Weights of a small mixture-of-experts language model, trained from scratch on English Wikipedia.
Size: 10 layers, width 256, vocabulary 12896, 17.6M parameters.
Experts: 16 experts in each of 10 layers, 2 picks a token, a sigmoid router.
Training: a variant of Adam for the experts, 227M tokens, 3467 steps.
Below are experts of layer 2 (counted from 0) of a mixture-of-experts language model. Rows are named up (a neuron's input weights, with its number), down (a neuron's output weights, with its number) and show model dimensions 192-255. Each number is 128 + 32 x the weight over its row's rms, rounded and kept within 0 to 255. Numbers have three digits each.
Before each expert's rows: "comes before" lists some tokens at least twice as common just after its tokens as in all text. This comes from a sample of Wikipedia text that the model never trained on. Tokens count by the router's weight.

# expert 0
comes before: "201", "200", "1", "202", "2", "199"
up0:131145096147173120139127138113125120158153129136102105112154108157079125151220123138128108159159138190133157103186122139125128146104127200121111106087182143101086110118128140120135103107124198
down0:179173125108188117158114171120106150146156180152131164094169063083118134087079125159058101120109108157096109117148178110098077113120097107107133088173160107107090078131112111147101120133051181
up1:122122125109125059121103130113130152146133127122075108163130114110173117163098142127100177129172145142073137108127123102069134149168098126098129131120123210139069100175131170138142120109099095
down1:163108153169136114097151135071112119054142122155107121113086174160122137150147134055120089094136125165086157090143079169077197109143097173140117159093083194119124077116140141132146132140228152
up2:146124114140095108200136136117152154135102074123105145123106199130105100169092126145121150161183144186136111094133107074090147159097143120113080109166139200143122078117242099161109121114076110
down2:141197143124136141138149177135137137112183135099080086129092147115146107083180137063084167147120102164123039129160113195157178174179107107166149130114138147135142191126149128130149135160122078
up3:107139133122094073156145089115106154147128133126119162149131116143139144141119085126129094139100162158155147118158146137088095153108091121097108178127134167157122093080144124109193152115093100
down3:126121138162124131169194105150067072128151109085113139133095072172074081059091173149084103108123136129115082115134126124126157183132161106136168057179108137102153159105132098116140120158077162
up4:179174152078099157140057143150125138108087124186126130052127163111155193112105122114123188107094167145066101099149101060129131113095109122132096145071097127137092123085124123134086080116132120
down4:127104082032106130064121140115130158130137132060181137153063092170081115166153064093177136138148112171171109195114162116117183151116164168115170137130141147170145107172114212161179079081162102
up5:188185141107099044123116138165104151126146119174074125106118124130132136148117163130149127106148160127084138200133111043074115168094130107120124098105110142149099118075117154148113115128079099
down5:131071167169171117083138116123119100130117127127120106085105161080153122142091150026101132077150168105122137147048079098108167090202104116101142135079037155084088094120071124082114108154155118
up6:149109129119111119103080180126114137126133116096123130126124165146148112127121151133143197150101210150126088161129170143118133099056144108136113183142093180127085149159161150193099089131109086
down6:094155160138067147111168089083135044096182070100142176139079140155112068097119103099106111117221052113174120102078172128056130132117101142101130138098138147155129080171150136164146148089150176
up7:129111123115113099129109063071123143139169081090157109144137116127146155121149151134198166105111166135093085062133130199097127173124095150132131169110136167175065063118111132108148079115125146
down7:135140210145163104151169131130129107083079133168132089115117138033160120114087112155174111063176170118105167112152097178056155094158136138115078137091134166175106136067095147119139096112156131
up8:157190094111101124067055175122126189105149180105119127133116125094132147105161113142141147166117162129142120093152094180168129099153118160130114164129111121099141155120213052126092113092170117
down8:134033138103086137148137149145110111145075171131076129136086135168105123079120135113123116086096143101029140150123092051149102122083190097184096088170133196145129205061144172157150160084096129
up9:112184142061129129115101160140129139160160136172130184135165189125080166137143147123139143044088135158090053149151168078150103136141129156121095189129106160111128159111150183166109145123098183
down9:142098166107117134138130099131125125142167159120113127097137121132121138179162117199110139102078078145136155144157118146130086143178109108164106106113096152160115129141174145160148125088169098
up10:102130165199118119173150037080133185086162128147120107149158103142097153132166112152102139127142136130138127100131186113132116162109134131081125142110074197155126130147109191136186101084122115
down10:056103130167095107162140073138103121144127148141112122136132105144097111126081141135106132134143186187144156104133096093145172142178145139047122091191124152132124144133166151090157101138126198
up11:128150100128174141187140135112142133181089104188106137143173149100135090132176115128162080135067132111112102071136164083126139131134078113106089135151139107137124151153151149134137098081187136
down11:122157082132097127107159122095151094084125109114101099143104132108143129154137143112170130060091042116120130140130080138104130151089074110147084116115096189059081175121152128119111142067096129
up12:132126131121128111115137124080124141184071075151120129105141141125053161111099175180136173133139142172080059183173155129150081128126126155151114104102145110145104069145127154158143125143108142
down12:181174128154202181049145094137110115110118102115174155065079150164070173097175142125103152096160052126123118145094113116136100123131178123138099160110142128128130076194107121110141159129114071
up13:140123101148093106177066150103160132204106119184114143155126129166137136116178109131145178148121111121104151102115144104112119091131090125121117134102101124160116128171115145158162120106127139
down13:131138139113100108125157105136216067116162077150209147156079083058101168094138131030117149089189154081185112147072109105089143119162126049128090176117106130098103104111037178063082133152130123
up14:093173116139182125151115133086156162167078123201103155046199139128154151103140113142080104158085140153165185116160120126137088092095111129109109108071132110096070159190109182115148110131153168
down14:110161159115191139143081128103126170111120173096109126053151067104174182109137128111122158141088104136192119126162113145150055141107133133130094093156066139149141108135115129058123060069133178
up15:117115107188050038129127145113143149192109133170111090149094106138141134143134097125121126166115163135189159108126162176087103146076133117132095134118135165133043130086148106161197135073090117
down15:177077175111143147155181106099101090118144166118155135121123135119076061095111209101115112093110131089114062096149123116145088182129117138117126074167113135155182125117182129092156084155159146
up16:119157184126084093168133150159107134142145136137124084111114182141062140169154113178099111132120248123137147150129122156137137139143157159164121100109083153135109089043148065176152120150062161
down16:181154105179135129166131196124117125117128140153113120141116174101146133185101121139140121104116141116139170087095086077156087108197140120102146108163109168071148125108157156084110121062153107
up17:191157124092138081140143116129133155210159149185082109131122115131117104167179122122156098123121137125103147126141139124092137162126103150152163103097111141127105039103138074088143084128131098
down17:169135207176157152097156104133095147103160142109079133114115158164170137150114134092065135128096109157147155087066097106109121120148143070088135153119085145143167111128113155129141080090102136
up18:180186136123106139197064112122148138103059165111078211147158144156152114166170136197130177187132145146071080133186119065094154151145149124136090134144146138107090177162154133142093137125163225
down18:118118116077163090069169170159199092085124134108110125138128136114150119107124124149159168141124071169141086122206137148123167125152149116125172163161147094107127160124095149127115158144094120
up19:139109105121102114098176145138125157158130050140136192055157096110121163106118174190089133126098140128114126126119203139153096130078100140127150105157078100100114137167141134091116156137092105
down19:074082158103075132144120116158102136150164126113195128196095089075098113161157158165167101073111154183152128129131125155114145125111145093156128124161110145169144122095127126112180150123198165
up20:122121166099125157156154116086156140144171089125135131213153151127123118137130151113145145139093157191103130116113141110079121060155106162137076231083153117166133136157164114181110163140191141
down20:144152131106129136100122140119159151176117083137214130102115076131151166142112148158105106110166129175117103078104074084146045141133186085112162105160081160133078065116129083111115182142111134
up21:108105093123119101142143130138158139152106110175124150088149180076208154099124102125127131117145141121138125152167128138125120100082139124113124175139125129145102124141171135121133077105116087
down21:151103148133118167163123176135138084157109097112179117167090106103140103142140174102115140165168122136150085088114083098147208156132107077102133106183094105148117129186060156085117097112137105
up22:088162112103154088081142125114100156127090144187114134117187147152117175115116187133087117223144186112184104128170115150142136162099134180136114112115150100191133163071158074160091117137120148
down22:154108092110124124140068179120128181163136167154128114168147121088076119167077134144193116138061131097144119114123077122072071116105096167130086113148133126167159170096177118128147164088113144
up23:123152133116119132111158114136128161076099136069152207119196194145138134144095108160151146106173197162176148142134109190144138089094121155126111102172063127119102149129142168144122149126164143
down23:164136108150093132105104112166140143092137156132105113093133141158109174165133122133129140128159196092154064112095127156173109117188112100094095076127112108121153146115165119126145133098140177
up24:143169091089072104145090138105155160148130142142151188127137127094133132126152083125115105134173164116185127123133171096106113133138100190118079160127185153165097142148152095112110081101166111
down24:155094141096158121124114090129056077117140123073139183142139134133136184055140173100128092178091102066128104115070077047178174141056114136136168123146064157126083139081124154085142115144154096
up25:182098162142134129095141109062136133102117130165088194149216133137132095133190133199128111144113118130080076081140183057187099088094131183149142189128165122108129172111147140128145147125124216
down25:140102094078163099162097153111131077141163175144135091110112102132179080156125153138188110142156123131082120173133114135095080125146122103109148177137105135115106122120122193124124137190096165
up26:100115184100130098092112160088164138136206128131113098090141135180142129128108090160116160143099182172135166135154104105173083140044082142172120134111085147126091097112099123152162095087194131
down26:134164097117110118139067104137102140068174100113171123095095119084098108141138121143151195147100170115130143129175134131151126158137159089090065106104149134151153158140145122072150101084124123
up27:128156172133147124133130178100150142130106089177139117100131139179103189160157147120107084159105118163180108170111122140162139133054105157083137079119144134124090168124105113129164128102111180
down27:105150188106138154089099180140116168139162118118130120161106083102150067101114107141196016162064142197122151073148110152137160154119100158130136124187123079118139112181120076150085144146144157
up28:133186128118056129094127118070126124145108115157120189128174156135100161139159093141175117120120146119120106120161185093111085128137113147081110162062167163157098094124127101106176097097105157
down28:116120162130143080112163117167124199095147198131112141085069157104181158124083118132126141052207138122086123180159114147076135113097114121099104184109105143105091092093103206152129121076105142
up29:114160131157083105115152136147111171138182117135087083114177173162144118166151128154183167144116137150125114095142153091150071097107136171138064148111167107119100067073213126189151125127133135
down29:133137144109125089088128123143113177065155137078047117122170161062128049117193147161164125122071173166140164117158160136163123109125115184143142181062124153154152117176216122085141108159140150
up30:114116134168075167146070105116137171078110111125102080138153113130125195089096102145096140195194173149102103136150097131112150126126143138121128087101143123118109130084137135167180119145104111
down30:120128116091107136131122115113116162164151146072113099137172115119105116122123166137114172184096126173168090134138085172135176184185134167165132103148164131136113122121213113129153155147113117
up31:123162158162108096079172023066131179155107073110133133142174154109094164118120097117096086162171169126168100109120149117136097155155113183099126142094109136136087156107146115108140097099092160
down31:118091083151127097164114098093115139153118172106130120148129072156093124100121165161154104127141169140135081102167150108126167181105121091103126154177127149115155110154161146101177067159119153
up32:033169154186136128151083096089064158116071202140082133112146111136128140110174076140118162116148171164165125175187128126165097098102129147145093118105127098168138130151180084153165101112172149
down32:128087164075142136154155074189101109122162130178135087123140112144159168100137083201122085136140123132133157168138115057127122103118154125119126155082102089149150146151152114142131150093112100

# expert 6
comes before: " |", " The", " He", " In", "–", " It"
up0:183190114157105163087171158119161178181104098074134139088140075115097107150109158143184110106120129173174102114114203092213064091129050134098140124134142118129157125083145172109112065149127092
down0:185116145124135124111131161124106115118133179142118134114135114146118101080120097157133049100145097103145108104157099137146106143085110129149059158136116132176156175132157180156179118108137108
up1:156168084114143119136084113086137132169160090161144155132154074158053104136134154139168151147135127129111123060085202121158094100126131131134144124150155147138121123112113134127072129196163090
down1:208144196133153136155137182158131082127121133108128164111087111153103081153175117147095048093143086144168182114192122157096096125134025140116150156192153106149116138187107099162122133155090184
up2:119109169142134125080072120089154093128145071105137194064186120066094135132142129136129063092186124109180148103106120130123105169171114125151116201143110099101165189187152140176061134169164175
down2:165141188137082176047155074124106151107079139106081122152109127143136145181120129116133155168107130154082122161094161089152123151104115149111143082122105146144115088148106125093093125109110171
up3:182095127215133166131152084093156163141120161129122135092116103179117155094117108118217116140128116157128153065114107133140127135071081138129166125100140115067135095145159102108121091124073148
down3:127079144111126100105220105110136174108143103100070149119088182100139162069170145105100096099129067124151124079158146120130135115120219122117082154184120128142131167085139114192189132146117182
up4:101106073120135097141178097161156140127067100143137078054129126130120142098173089133169170167104135135089124086097147158128085169093137143107143133124091094082107107062119141075107099127185068
down4:191106111109109106141098147123100067130149122202094114147098102152116208119129086141123147123100069157093146111145150111090139103119149097149083193099119163116173165149076082144133136137159181
up5:108127043093115091150173132103135137128122109156122074072129143069141158079179114133152182127112135127098156078092104150128093135122135144123180190146068081098118111073137111081176048120171058
down5:168108091162104184139129146136100099145169122175134149143093122125110190116112113140095095134100115154115123109130127130077127111122132129179108188124117173103158162143123080146121145151119155
up6:142159136114112066133165122085100131187056117148055142076179132053079130059123029121181158097125153112108147071135143131142085157105131112116105100080098147166135153118140137150155039125179103
down6:115139096143067179139103102125117145111115176158137157198067110119073230110129092119112105120125130121111129126117139129096143136079145121141103206110138157123159160153138094133098147169148158
up7:168080119185084147162125083119079127118146043118082180162107073078114135121120099131208115126209130158162093140077185157142144158178095190140117140148083135110171083188123163124109176143123110
down7:108172156114108174119148130119127077140091104122101187075063146136098116150066067119145157108145094136127131114086127147120129114080124100090142149145116126177147156087202134141140089167140133
up8:162145121142128083114122111134105142131103155138118164099151103084113083090163122137153162122122128144114089082114178099120092152132150174123133104075075133144145118145139097112097067122182095
down8:129137154147092136157094156137095122153144140188096143149120112161113189154080162135194151068076118134132090084109148145095112170100187151178101159102086142130089064144160166134070094117115166
up9:126156077137117101135130088119181133090091081134142108081159145148087135112165112132149179187097133143101107085108160168119089150114141134079119138152114045063134120094120131107066083122152073
down9:198131115102124114128104151142122091113145135217091110147075113146118193125115083106138173123116065130091143112175138103077157115127154090145089184080108183107168156151080089141128128114148173
up10:106128062170122096107192101082095129168022172122085099106147090098086086061145139133106120144169140133167128123177136099158094165121135136098066091078088154128127144109132195122158112098075153
down10:070127161155127119112166153111135121147062069095145088205122108116155140169161139074121067140116080139129112087082116181180105111162141098127143127153078143140114124097081123074176134129200142
up11:167210170090070135097061142104177172113113155103126147134142138154065162160144113121130176181111170140125140142104136125108093177206109154121125120109119108101134205121141113137113146192163111
down11:199120113129086099149144109105172014114086112148166161122150162193139171120062120121160109171077079113146198118184132116130130134092108114139213172113088062152096152133078089149061147104118108
up12:137179123176140176120173110070133130126094124121073140132182122166115100085133132106176132101124144126108129079132176100218101069123122116143149143167124088080149140142186159188092095117129138
down12:125115149077146115108153116163118123122098161117105121111151103121098160120138207186120053148092067101168172113144124161165131134159127124079126073118097059111184145104100114126143074175075110
up13:092095053076106202097097076099134162081138134165103136145170126182140116081127165076106107152169153119146140111122147158208100095108103172097119155042117085154127139128125045123125088095074138
down13:061134084048176102112118159080083119206140121099167137155128125144136073110120143124051132155139088147104106149118110147121164110123130132130109184156183114139086128118154100078197099129109140
up14:119119041149118110116203121079094140173173135102153151083177097085108091112165095134086180104144147109092141103162180167119087141125148149145197082103134127092103075064127131092167113124075080
down14:147169113106064151130158152134142179151131121177130106126178145105118100151122161019120153140168160152103172032116115144105176068147153141136173196086117133107141094108118101158112125205101146
up15:098083096130091115146213068112126128171091085149143116120136117130097145095134110138125152147118142130109133045107154152123078140099127123135135172112103069125131146079132105088093102124168093
down15:179108093098109085145109157131111095147159165220094109130120119108127198117115093130124172115117066143081146096140160131095146103122164080152098188115091159094182157103092081137118100120144179
up16:157108134117108155165114124121111099131151126107136096114196141185098088143185113115077088164130158111129168123132154097127184129115117202122129162099152130136058101132123182135113140213070180
down16:155072069113172128089124078147136150131152083169070171113100163147094114089109192072072113125169146047137117127094138148104119168141154139148131158143149175129142121115225072162155123060127086
up17:132154126091067108123097127109118155157134175154122159132132184101139167058074101140090146153157176106111141117126145116166194158092152151141086117088147115129137147141122099086099088149143133
down17:116093130152159114140173117147107136193064100122143140132108082115094063116132086169141096082128120117138134150149149173148135106068111097155091106140120141156166104132073120136189061091152045
up18:173089106137093109149169131094145134178130172110105112083150170103081159127119100110089152176119126149129083098111163158122118108118122141095179137109059108104077087089152095080164091131097048
down18:182152083071112098129090125129157131104177147196096092100128133119137211097068147161167140083139077105076108119122112133125118159136102126116130195101139152091141182123072131153108198122109196
up19:142121136087078122164120055150097173092132165166082120170179130176097125138105086102121156142165142153159133154165110129108153171099096150107200205109067151144115077167161126082082098144157099
down19:093162143167171085139076130108085105172146119190127062164111137094154101163159118155141145178112092049085152135127104133095131156120123092110127108099105148075086088214148180140131138101157160
up20:123140114131098074161160096151114159180158123151116155128178193099162106082106076162162204113140177199108128118115209144110105067083074169103144091084163065111138140135136135107132048131123134
down20:092113115149116127111117138130122101107202113069164116109152162115066118116112175094141144133130168154137112159097128155125194144119208150168107188141119146122180133090199116123175084115151088
up21:163213108102156130092130129059137161123105157146157105133099127120134171118166138138109146127146106146138142129159127129143098106165203212114134166136142212143063140163173118091159064115182153
down21:114119149181110106133098089167106138079120108088090066087177141143110112102088144135152115138083039148140148125041188141138138188096124126143163125121134092065150084140142149115112089089149164
up22:156205069103167101130094085066129146178057122125056119077129114125073115114172100104135118190132142139088126080130093119143114174146134174098052115118096165140104092093130139058062097142104135
down22:125117168184128103154164150151134045105156089128127159131089121158146111094171128078134121142103108065108129121126095150046090110148186118125049135159131146090127137105159102154119098097160138
up23:133153139132158161160113099128119148108124118079142191188120156155065143157123094124195165121156145181087122141046109130145123109144135164117096108144154166094123140081121241142135141130172125
down23:180151184159115142155117101173147139143160086128093110079113138167160126129127138140110099066151089091156157095122141143130118141116083097153097190184145153077150121169090121174143155142204145
up24:131125099166132112070142092081095156166118117144156172120212099158112095162171153153169167129106121141103107094094148163143112108116123184127174220135087105108110139083125143064122095157144088
down24:189108117181084135171070156110192079092146059159115058124118165110137168172125141173138126122133070107164166127137124094062137166134175102099091147119106149100121133136141124147113125126093164
up25:083096072128092104136195090121154124154042087147126134081114130105115140079097078156130159165119146134137111067092164133122051142091144105112151144122107079126099154103136122109098075124133104
down25:176113094110128080123078130128130102141143170208092114123112108107103200127111085117128169089117066145058150107150161115094162110141144096148101182117114153103180153110076088131116133117146184
up26:143134116135149085142172091103096145202070151150073153172115161091111129073122116149182138119152135128114140099101067116125112154113117133148152195074054159153062085110137097092081098111185032
down26:108139093137106148154089168105115072119191141179170089113161103071132174118127134157139139173117111130146186086140129157164094135124164142114184111106151093123122162121184156090082131164144146
up27:138120063145176114171127081111117172125112146046142131174128131201153123121160120144141167112172161125150133118066111111114183114104092179092142078139027162108137103122148150124120072077141060
down27:088125157115130169155084142155139105171131199144112125088165129143124201118095137144166098116131068130098100187147074170098132149116112143155164198142085138126108091127165149156172117174091170
up28:159105141107046114136116165166092103118165131105110178078187123136118134148124145122130133150137178154119139084113120132176126200114128136136109167111187121149087105120142122066081122159093130
down28:073149147159165091146189035183089191136124114076096149196129117133095083104189173186105116147141167145140054169127131186179132088131118168131143144092158113162126140098147129142085116118106150
up29:109136070137103114147161129118123148129133106155119072142147128144089091068167126154105132126122158140121180090126162188136089155103149140125123119074082110135085158082119124102164116125108066
down29:177177087151116152141141173096134091198108110114123131145177132081168111148109134117111057119104131127141168069103188125113149106159123073124120103154106115110131131108046133084116137135184226
up30:113118060103096103123137159133120148086138153112120143131155153086169124110113137123158171137129136159121094105108099121150091154116114177055149118071170157137117100084154135094136101130151118
down30:118116139071106203156061108148215090138097129116139125082144139091121171159079167084127105152061133119130101098089113165071099130097153128143121165164141162127137101084103180112144141150134140
up31:059156116125135069157158117160181160069032141141105100189154135134079073122203121086178144105108118109134113150159169074116110172161133116113098117095128188148099150077127117104157107109093160
down31:128117159137139155149140161160140099152101086118149108095092138112119101085129163107135093138074065064156139096066142135092102108138146128104119111163149091123131163109072157085048118104155141
up32:146157144108135099152074135122075144103121120121061137140113096185103125131194147122109108097098122131095114131182183114112104162179136172084098154102101192159186095167138146095102152154166030
down32:134137146169096133165110091176139112176125114140145163093110101113068143152062152128141153129145185106106076130091121128062138165187100099147133133148151112089110080109125148139112141175079116

# expert 4
comes before: " |", ".", "–", ",", " |\n", "=="
up0:070147112131130104130139079101103176113064150107039119177179139158119081124158136173161118121162154107145099141160111109141143116132096138115080166146133157130173150144158134117133115108133158
down0:151103169056107107124163188148046144121182171082156173181102180098111176148101103132108087086121144066081160176100127143132068184107115150153094222118116191131052054097073100136131117123157174
up1:118128138167072141138131092048131171100069128127069119193118160146105084095124115149182148153194162089114150142150122093180137152138124153123078092142120137153151183129165086081078092128207137
down1:153125136096131148104139099147088078115178111047145122140110102119097116167099142167103128101074047060125131199135084159147030198124164116141115158157123158114102052143102083094133136122171136
up2:132113116125125093138082112156109161101163201097133169204123132095198090110099123119157187092114175122152112166141086135121148124167161130119180180129137135155171116117161134107129077177163096
down2:119112171197136134157096100118085080091175124156129111117132138115088120135157132212116168111166071118161138161136156110124168134058150119110109097081078081101082115125130131156085100176124167
up3:110170089130098129133171119092175171144109177163158133141099193101112129099152084137097197216134197133164189130137123173128138157152138179140113121107140146190079131124175094149127086130135114
down3:098114072116137122098123118119079091156166153169106089115114079112134073112143103146095103153108119055129147128130105112170107121072118195107122094068136157091080126114139211014124137123114167
up4:111102143159112109143058104142132134098108152147115157185105119114033105071105112107138149194150148102151091114114165103116061203097131129135139176121131162106139115093130081047202130105157088
down4:138129110099100148175153167145101072104163164172100102117116130118121192147114124064093112110143078008123142108124128101064132161144141108173146138083079148068125083136141081079143174043130136
up5:136119131121132129118155186168127142133193189094144139119167104118106219113126135120119149076108150108132151068103136140101123127124130165119115163118173130076144127063132136140126089161119135
down5:113102101162121185146112134174110096155123141154154144189116117089176127131094107154188106191177112169104118199096128139140090071104105140104155112135143135151041112117171087096109153118133164
up6:155133144148101133148100149115110149070036137166127126145096126127091159076089113109174155095134140149138124129124164081106103109099187130107104056118110133097070144128153119122139129132138091
down6:124125118210149116115076199139097122158080073162156115160107134159181135110100078065190131138127169088114138176155067156067189063123123107095127114124102097143093119123088124126128162150132099
up7:134153141174109091124149075108140135157093104109116143095135121135125134070101115117188121180145176120131117131118155155167072180106120139118135158141114142178103120056159095119163113193176121
down7:130116121126115131161134080135097074152110164175172102107144108092112141149121184109149137111074124036099180140121130122107094172107160159154147153138171199113153109085137124092178142140124146
up8:126107128138132082120140123145148110125168163185064150132106173158097147097125084129123136136107164114084128105204147179129140092155158091081070157140162101176124121052131078129160096106124142
down8:079135125144082163133091123149173141164105096138094146132121102143147096129104091135155100189143090158122077123126118162153110088139114137193106112118113219121143166068141117079197075126206173
up9:098117083078144078138161174150074106169191083176130156047130144110109155152127131140168128138077152159103107128131173176102098101097135144140131120084146097085117133079116131083176111211110123
down9:110144114161123110124068082171088066142135169113110189104102114161139126073103089139145086149128161168164174145166163135143088165075091174097063069096197124136135146108127076165146106095178150
up10:128157138110091128160107128075113184172138165110155090165176165093120110100109140115152168113147145150128092125146144146124108177128095190119136181143118185130108094121150128111122084127128083
down10:161145135153140135173172135151105206088159153140175096156172089127137126162060124167096162116140097144158142093154159138071132153159152116161155148104127098118151140134060080165136127128100089
up11:152117132181092099113161109128109128167143144149075171122125137082061098114108018154156145181078166148158123114113130143164142150103135121096148170073104151151132147136127092115121077094102146
down11:107117153120133084139080159178146135132152132144136146113116135157135125162107159075136106092138158138101129108130152111104158119226133088163105172046143157111101067159114102150134154145137147
up12:092182126160122130091169061097152135155090164096141127116127119057116167158158121130145115107164155138130145101113114127167108182137095173121138116106152135132123090102151096099148106112110176
down12:134130129103178172127149164073128173127156096179196119152058096105145158066124127097056170145151145126198132113121131125170102159162072121136167119175110141126169120154155134129192136162121054
up13:166117091132118107130104169140104124124128183147143113233080127117070114087128104143142125193176135114144133135118171103128107187111101128160096126118106188132144139073128066093133121093186140
down13:153106121113096169184168165136104071105125147142080142152134104139135149133148131094154154097099081067148155085162118129095121189122136093180097168095105159023126106132160091086120181045157153
up14:150165111104111154131168152086119178190091167132142169113139111109052150077120125135138161136087138087147151145128139143105111152112112174108120141061149151082109187105129070133144080164189089
down14:128095159149144139137091057130095121180124153132152086213118093153143156103129097165148142144118140155139143176106091173110138057104036139110145135109110109108100094121098162080167124097126147
up15:159079121110155076071126124059100123129108162111115125170178111161170127092136124186119112184166132103176109070164133125132178138119123172084083187119140144125100158148115126086167126155149153
down15:125106118127175106117114146167152095115130202174121143162110112177158136119148153097112119140045131148098128054093105134119069064138165135153076151081147111094128177089174147158145122133149110
up16:134119124121149078149073118143176175082186176155095150149099184132097112054142111096131136130112125171085169127203183077087137121139124122117130114147102124115150120116141124130148129140120088
down16:091168111126101087133054166161106130129170061129066110120166151119085105210121182150140128073069134120073133098108141129140110128178211034153088099112185111120116082133109131172127141076137153
up17:206158078152078098125088133050145133173126095119117161070179134120120134091123132165137159160127165165138131088124120080151065183128123147096071126101123152099099099098148142066118117150109116
down17:126142194134119086083122166132132103139143108133225093131104134146194159133144116118089156129136121136149177149074139141116158112094148146177111160143182155161111126112152152186114102148118146
up18:092178124181132083132168131109128130157112083144148208111105163070190106120084119094163152136123156128112116138128114131152107102143118147095171185115168113148119151113177102093119130145119116
down18:166145082174164087175089146160154048134146102131176131077138073084143145121127121117155159155059105066106176085159059096069092098158158150144179101131133146123086134118096135153100175105153136
up19:106137133162113101122107100075095135065172179156113126186120126145131122101152090173161180154137215126122143087090134111202111162116117127101127140150110161191163142132150090108145116092090086
down19:159086137175130081071076161104175075115211094088167094119113091184142124132090083097107098110144181171075165152023141138146102098137115151120133087137101177152188152169089144068156115159103097
up20:118179155146044105110131139129120181194132086127135111110104161107077112109140104223146105120106203146156150126110125103153059141116145104113113114103093138192063126122157128133116132073073112
down20:115108067161185106114147109211177096098163123109172066143124094146118100099117115156106080132100155083028203160113099174107145090143151165118165103135104127098108140125044159103136096139152141
up21:195149096112075122158108143155143196100152128108132168118115124089139102126123120095119156123146141112138116102184189112099145156124174172110066094153120187119131136100183129134082084142104085
down21:144129154141078119181097114168107130077110190189100139200135123131146138148101175142145129131089130118131116126229160117102103133190072153131086148095135117120117083174185114158103153110131117
up22:167114043138092076184142076090089137107100141164163174115201103103161126090119134178133145135152148142142115132163172083208076128143141170107125183131124154178100136146147136074109122141147101
down22:136089124160132151146141113130097128040077178143096106141109117146145160148175137134143066146072126131066122105130118120139130095156165161167118129129176122090143094094168159178120107157121124
up23:122113141133123096137078063162095157112214168120126124125141126115164137076107133155108151172129204168118089135153137132198116110135160094135085187131131157167156119089127094069069102101100115
down23:160140125131102128133085136180186142106135059141101129102162079154173123091127172096140105078076116124058145149144136093127138142155156141114102176055097072129072147081101180120091153096126192
up24:112159130112107102134185091119106149107077140097098170147099222125075106084100091120167155122131164128131112153152082129136143155110107104130117175181120146156163157127101107105119068105161092
down24:129110131087162100116125144130123025134143147144146084104121131105166123147144112191092166166143056073121123157105135115146093087142124136137116111103169126086077056118076119137120191194167187
up25:131093088126144101115138159128107132153169202122109130121195103064097158121130145133197108129096127125151073110104194096130083153114159106129194132057086149141129117099181097137143109104116111
down25:113163147159147130107173105086050148089131116170119161132100160134073123108124172094105139085149119078105131148097150225087177137139132130123112197097121165097130041156118115166154151058172151
up26:167153073109079079159086096143121191118140106148141145104132131074155144138140106175148121151190172157117092170192152091135118139139156131123105131151112131157121116103132117134094081143132089
down26:141098138185094129150126141155123136094090126171095156099117045105078132142084177133162087145113190161080135108149113057096101112147111125210109188122166116128156035133162127179088123139118088
up27:146164101167100083179086091120106130084171111174138114130127089144174137154113100138171154116101155162113143102152166165118124173165096152118050093109145153152091154096140125115163120138165073
down27:096095183097142142160198141105102091100189145119111184125126120138086131147160088115161087113126162084159131122133168127161113144115150144106110150148106122159131099188120117114115099102106139
up28:160146110108152072206101085113165115111154110171111129157085164132091126118147095114138118152150151154147178089171142144120122200146122114076111056169153124136153093087139113130163032149080150
down28:093155098093101138102102148161140124101185099154214127088155112108139175163167105150101093127087168150104161122122139102151110088221118079132139123118200109128097119133093192141106125154124133
up29:138106123117127119074161112118114152173114050152099139075190110151128182139141160167100117153134157137127089174073155128162077090108053139148129148112069102238150156137109162122092148160074126
down29:130120143128111167100140127118206099107135108153084104104111152190143175150074151130104064101078172181098096151186114097085083082154112099158103107153159109093189092093089060164104168195116165
up30:106182101110119143145144097048204173161137057131152115150149115147115109072130141101127155170118137158161151118170153138130115104170094153135167190123103122118122138116174119148117148151120090
down30:134103136099176141153149141165125099124106140127156122167125081154101140113200142180131085108119113125157129087165181121144140177122144118152149124147067108108183152143125166172132124112149129
up31:124124131173144132120168123115148141125118159137096128129147193144154147106082093142169120174102151114167132139121131093105133121105094151121096121104070122145073193127196070120109136126140156
down31:111186137078169120076137118199181158102101136103099134143140153103135117118065178114129131105118065111130211157121118157131141104083121156170174164064131097060202114154132129130106189153085127
up32:139137100134133128098133073144180169087147048104114104104175114126120132174161154132081105114147180126127127179083129120128121127131104143129156123166080119163165150169099162150159121137087130
down32:152135099101077152136144144137204153139115099177098107101134067127128126183097137166135111126095199161114104157206116069073073133148099111170147144151149133118161120134112090129106170198119125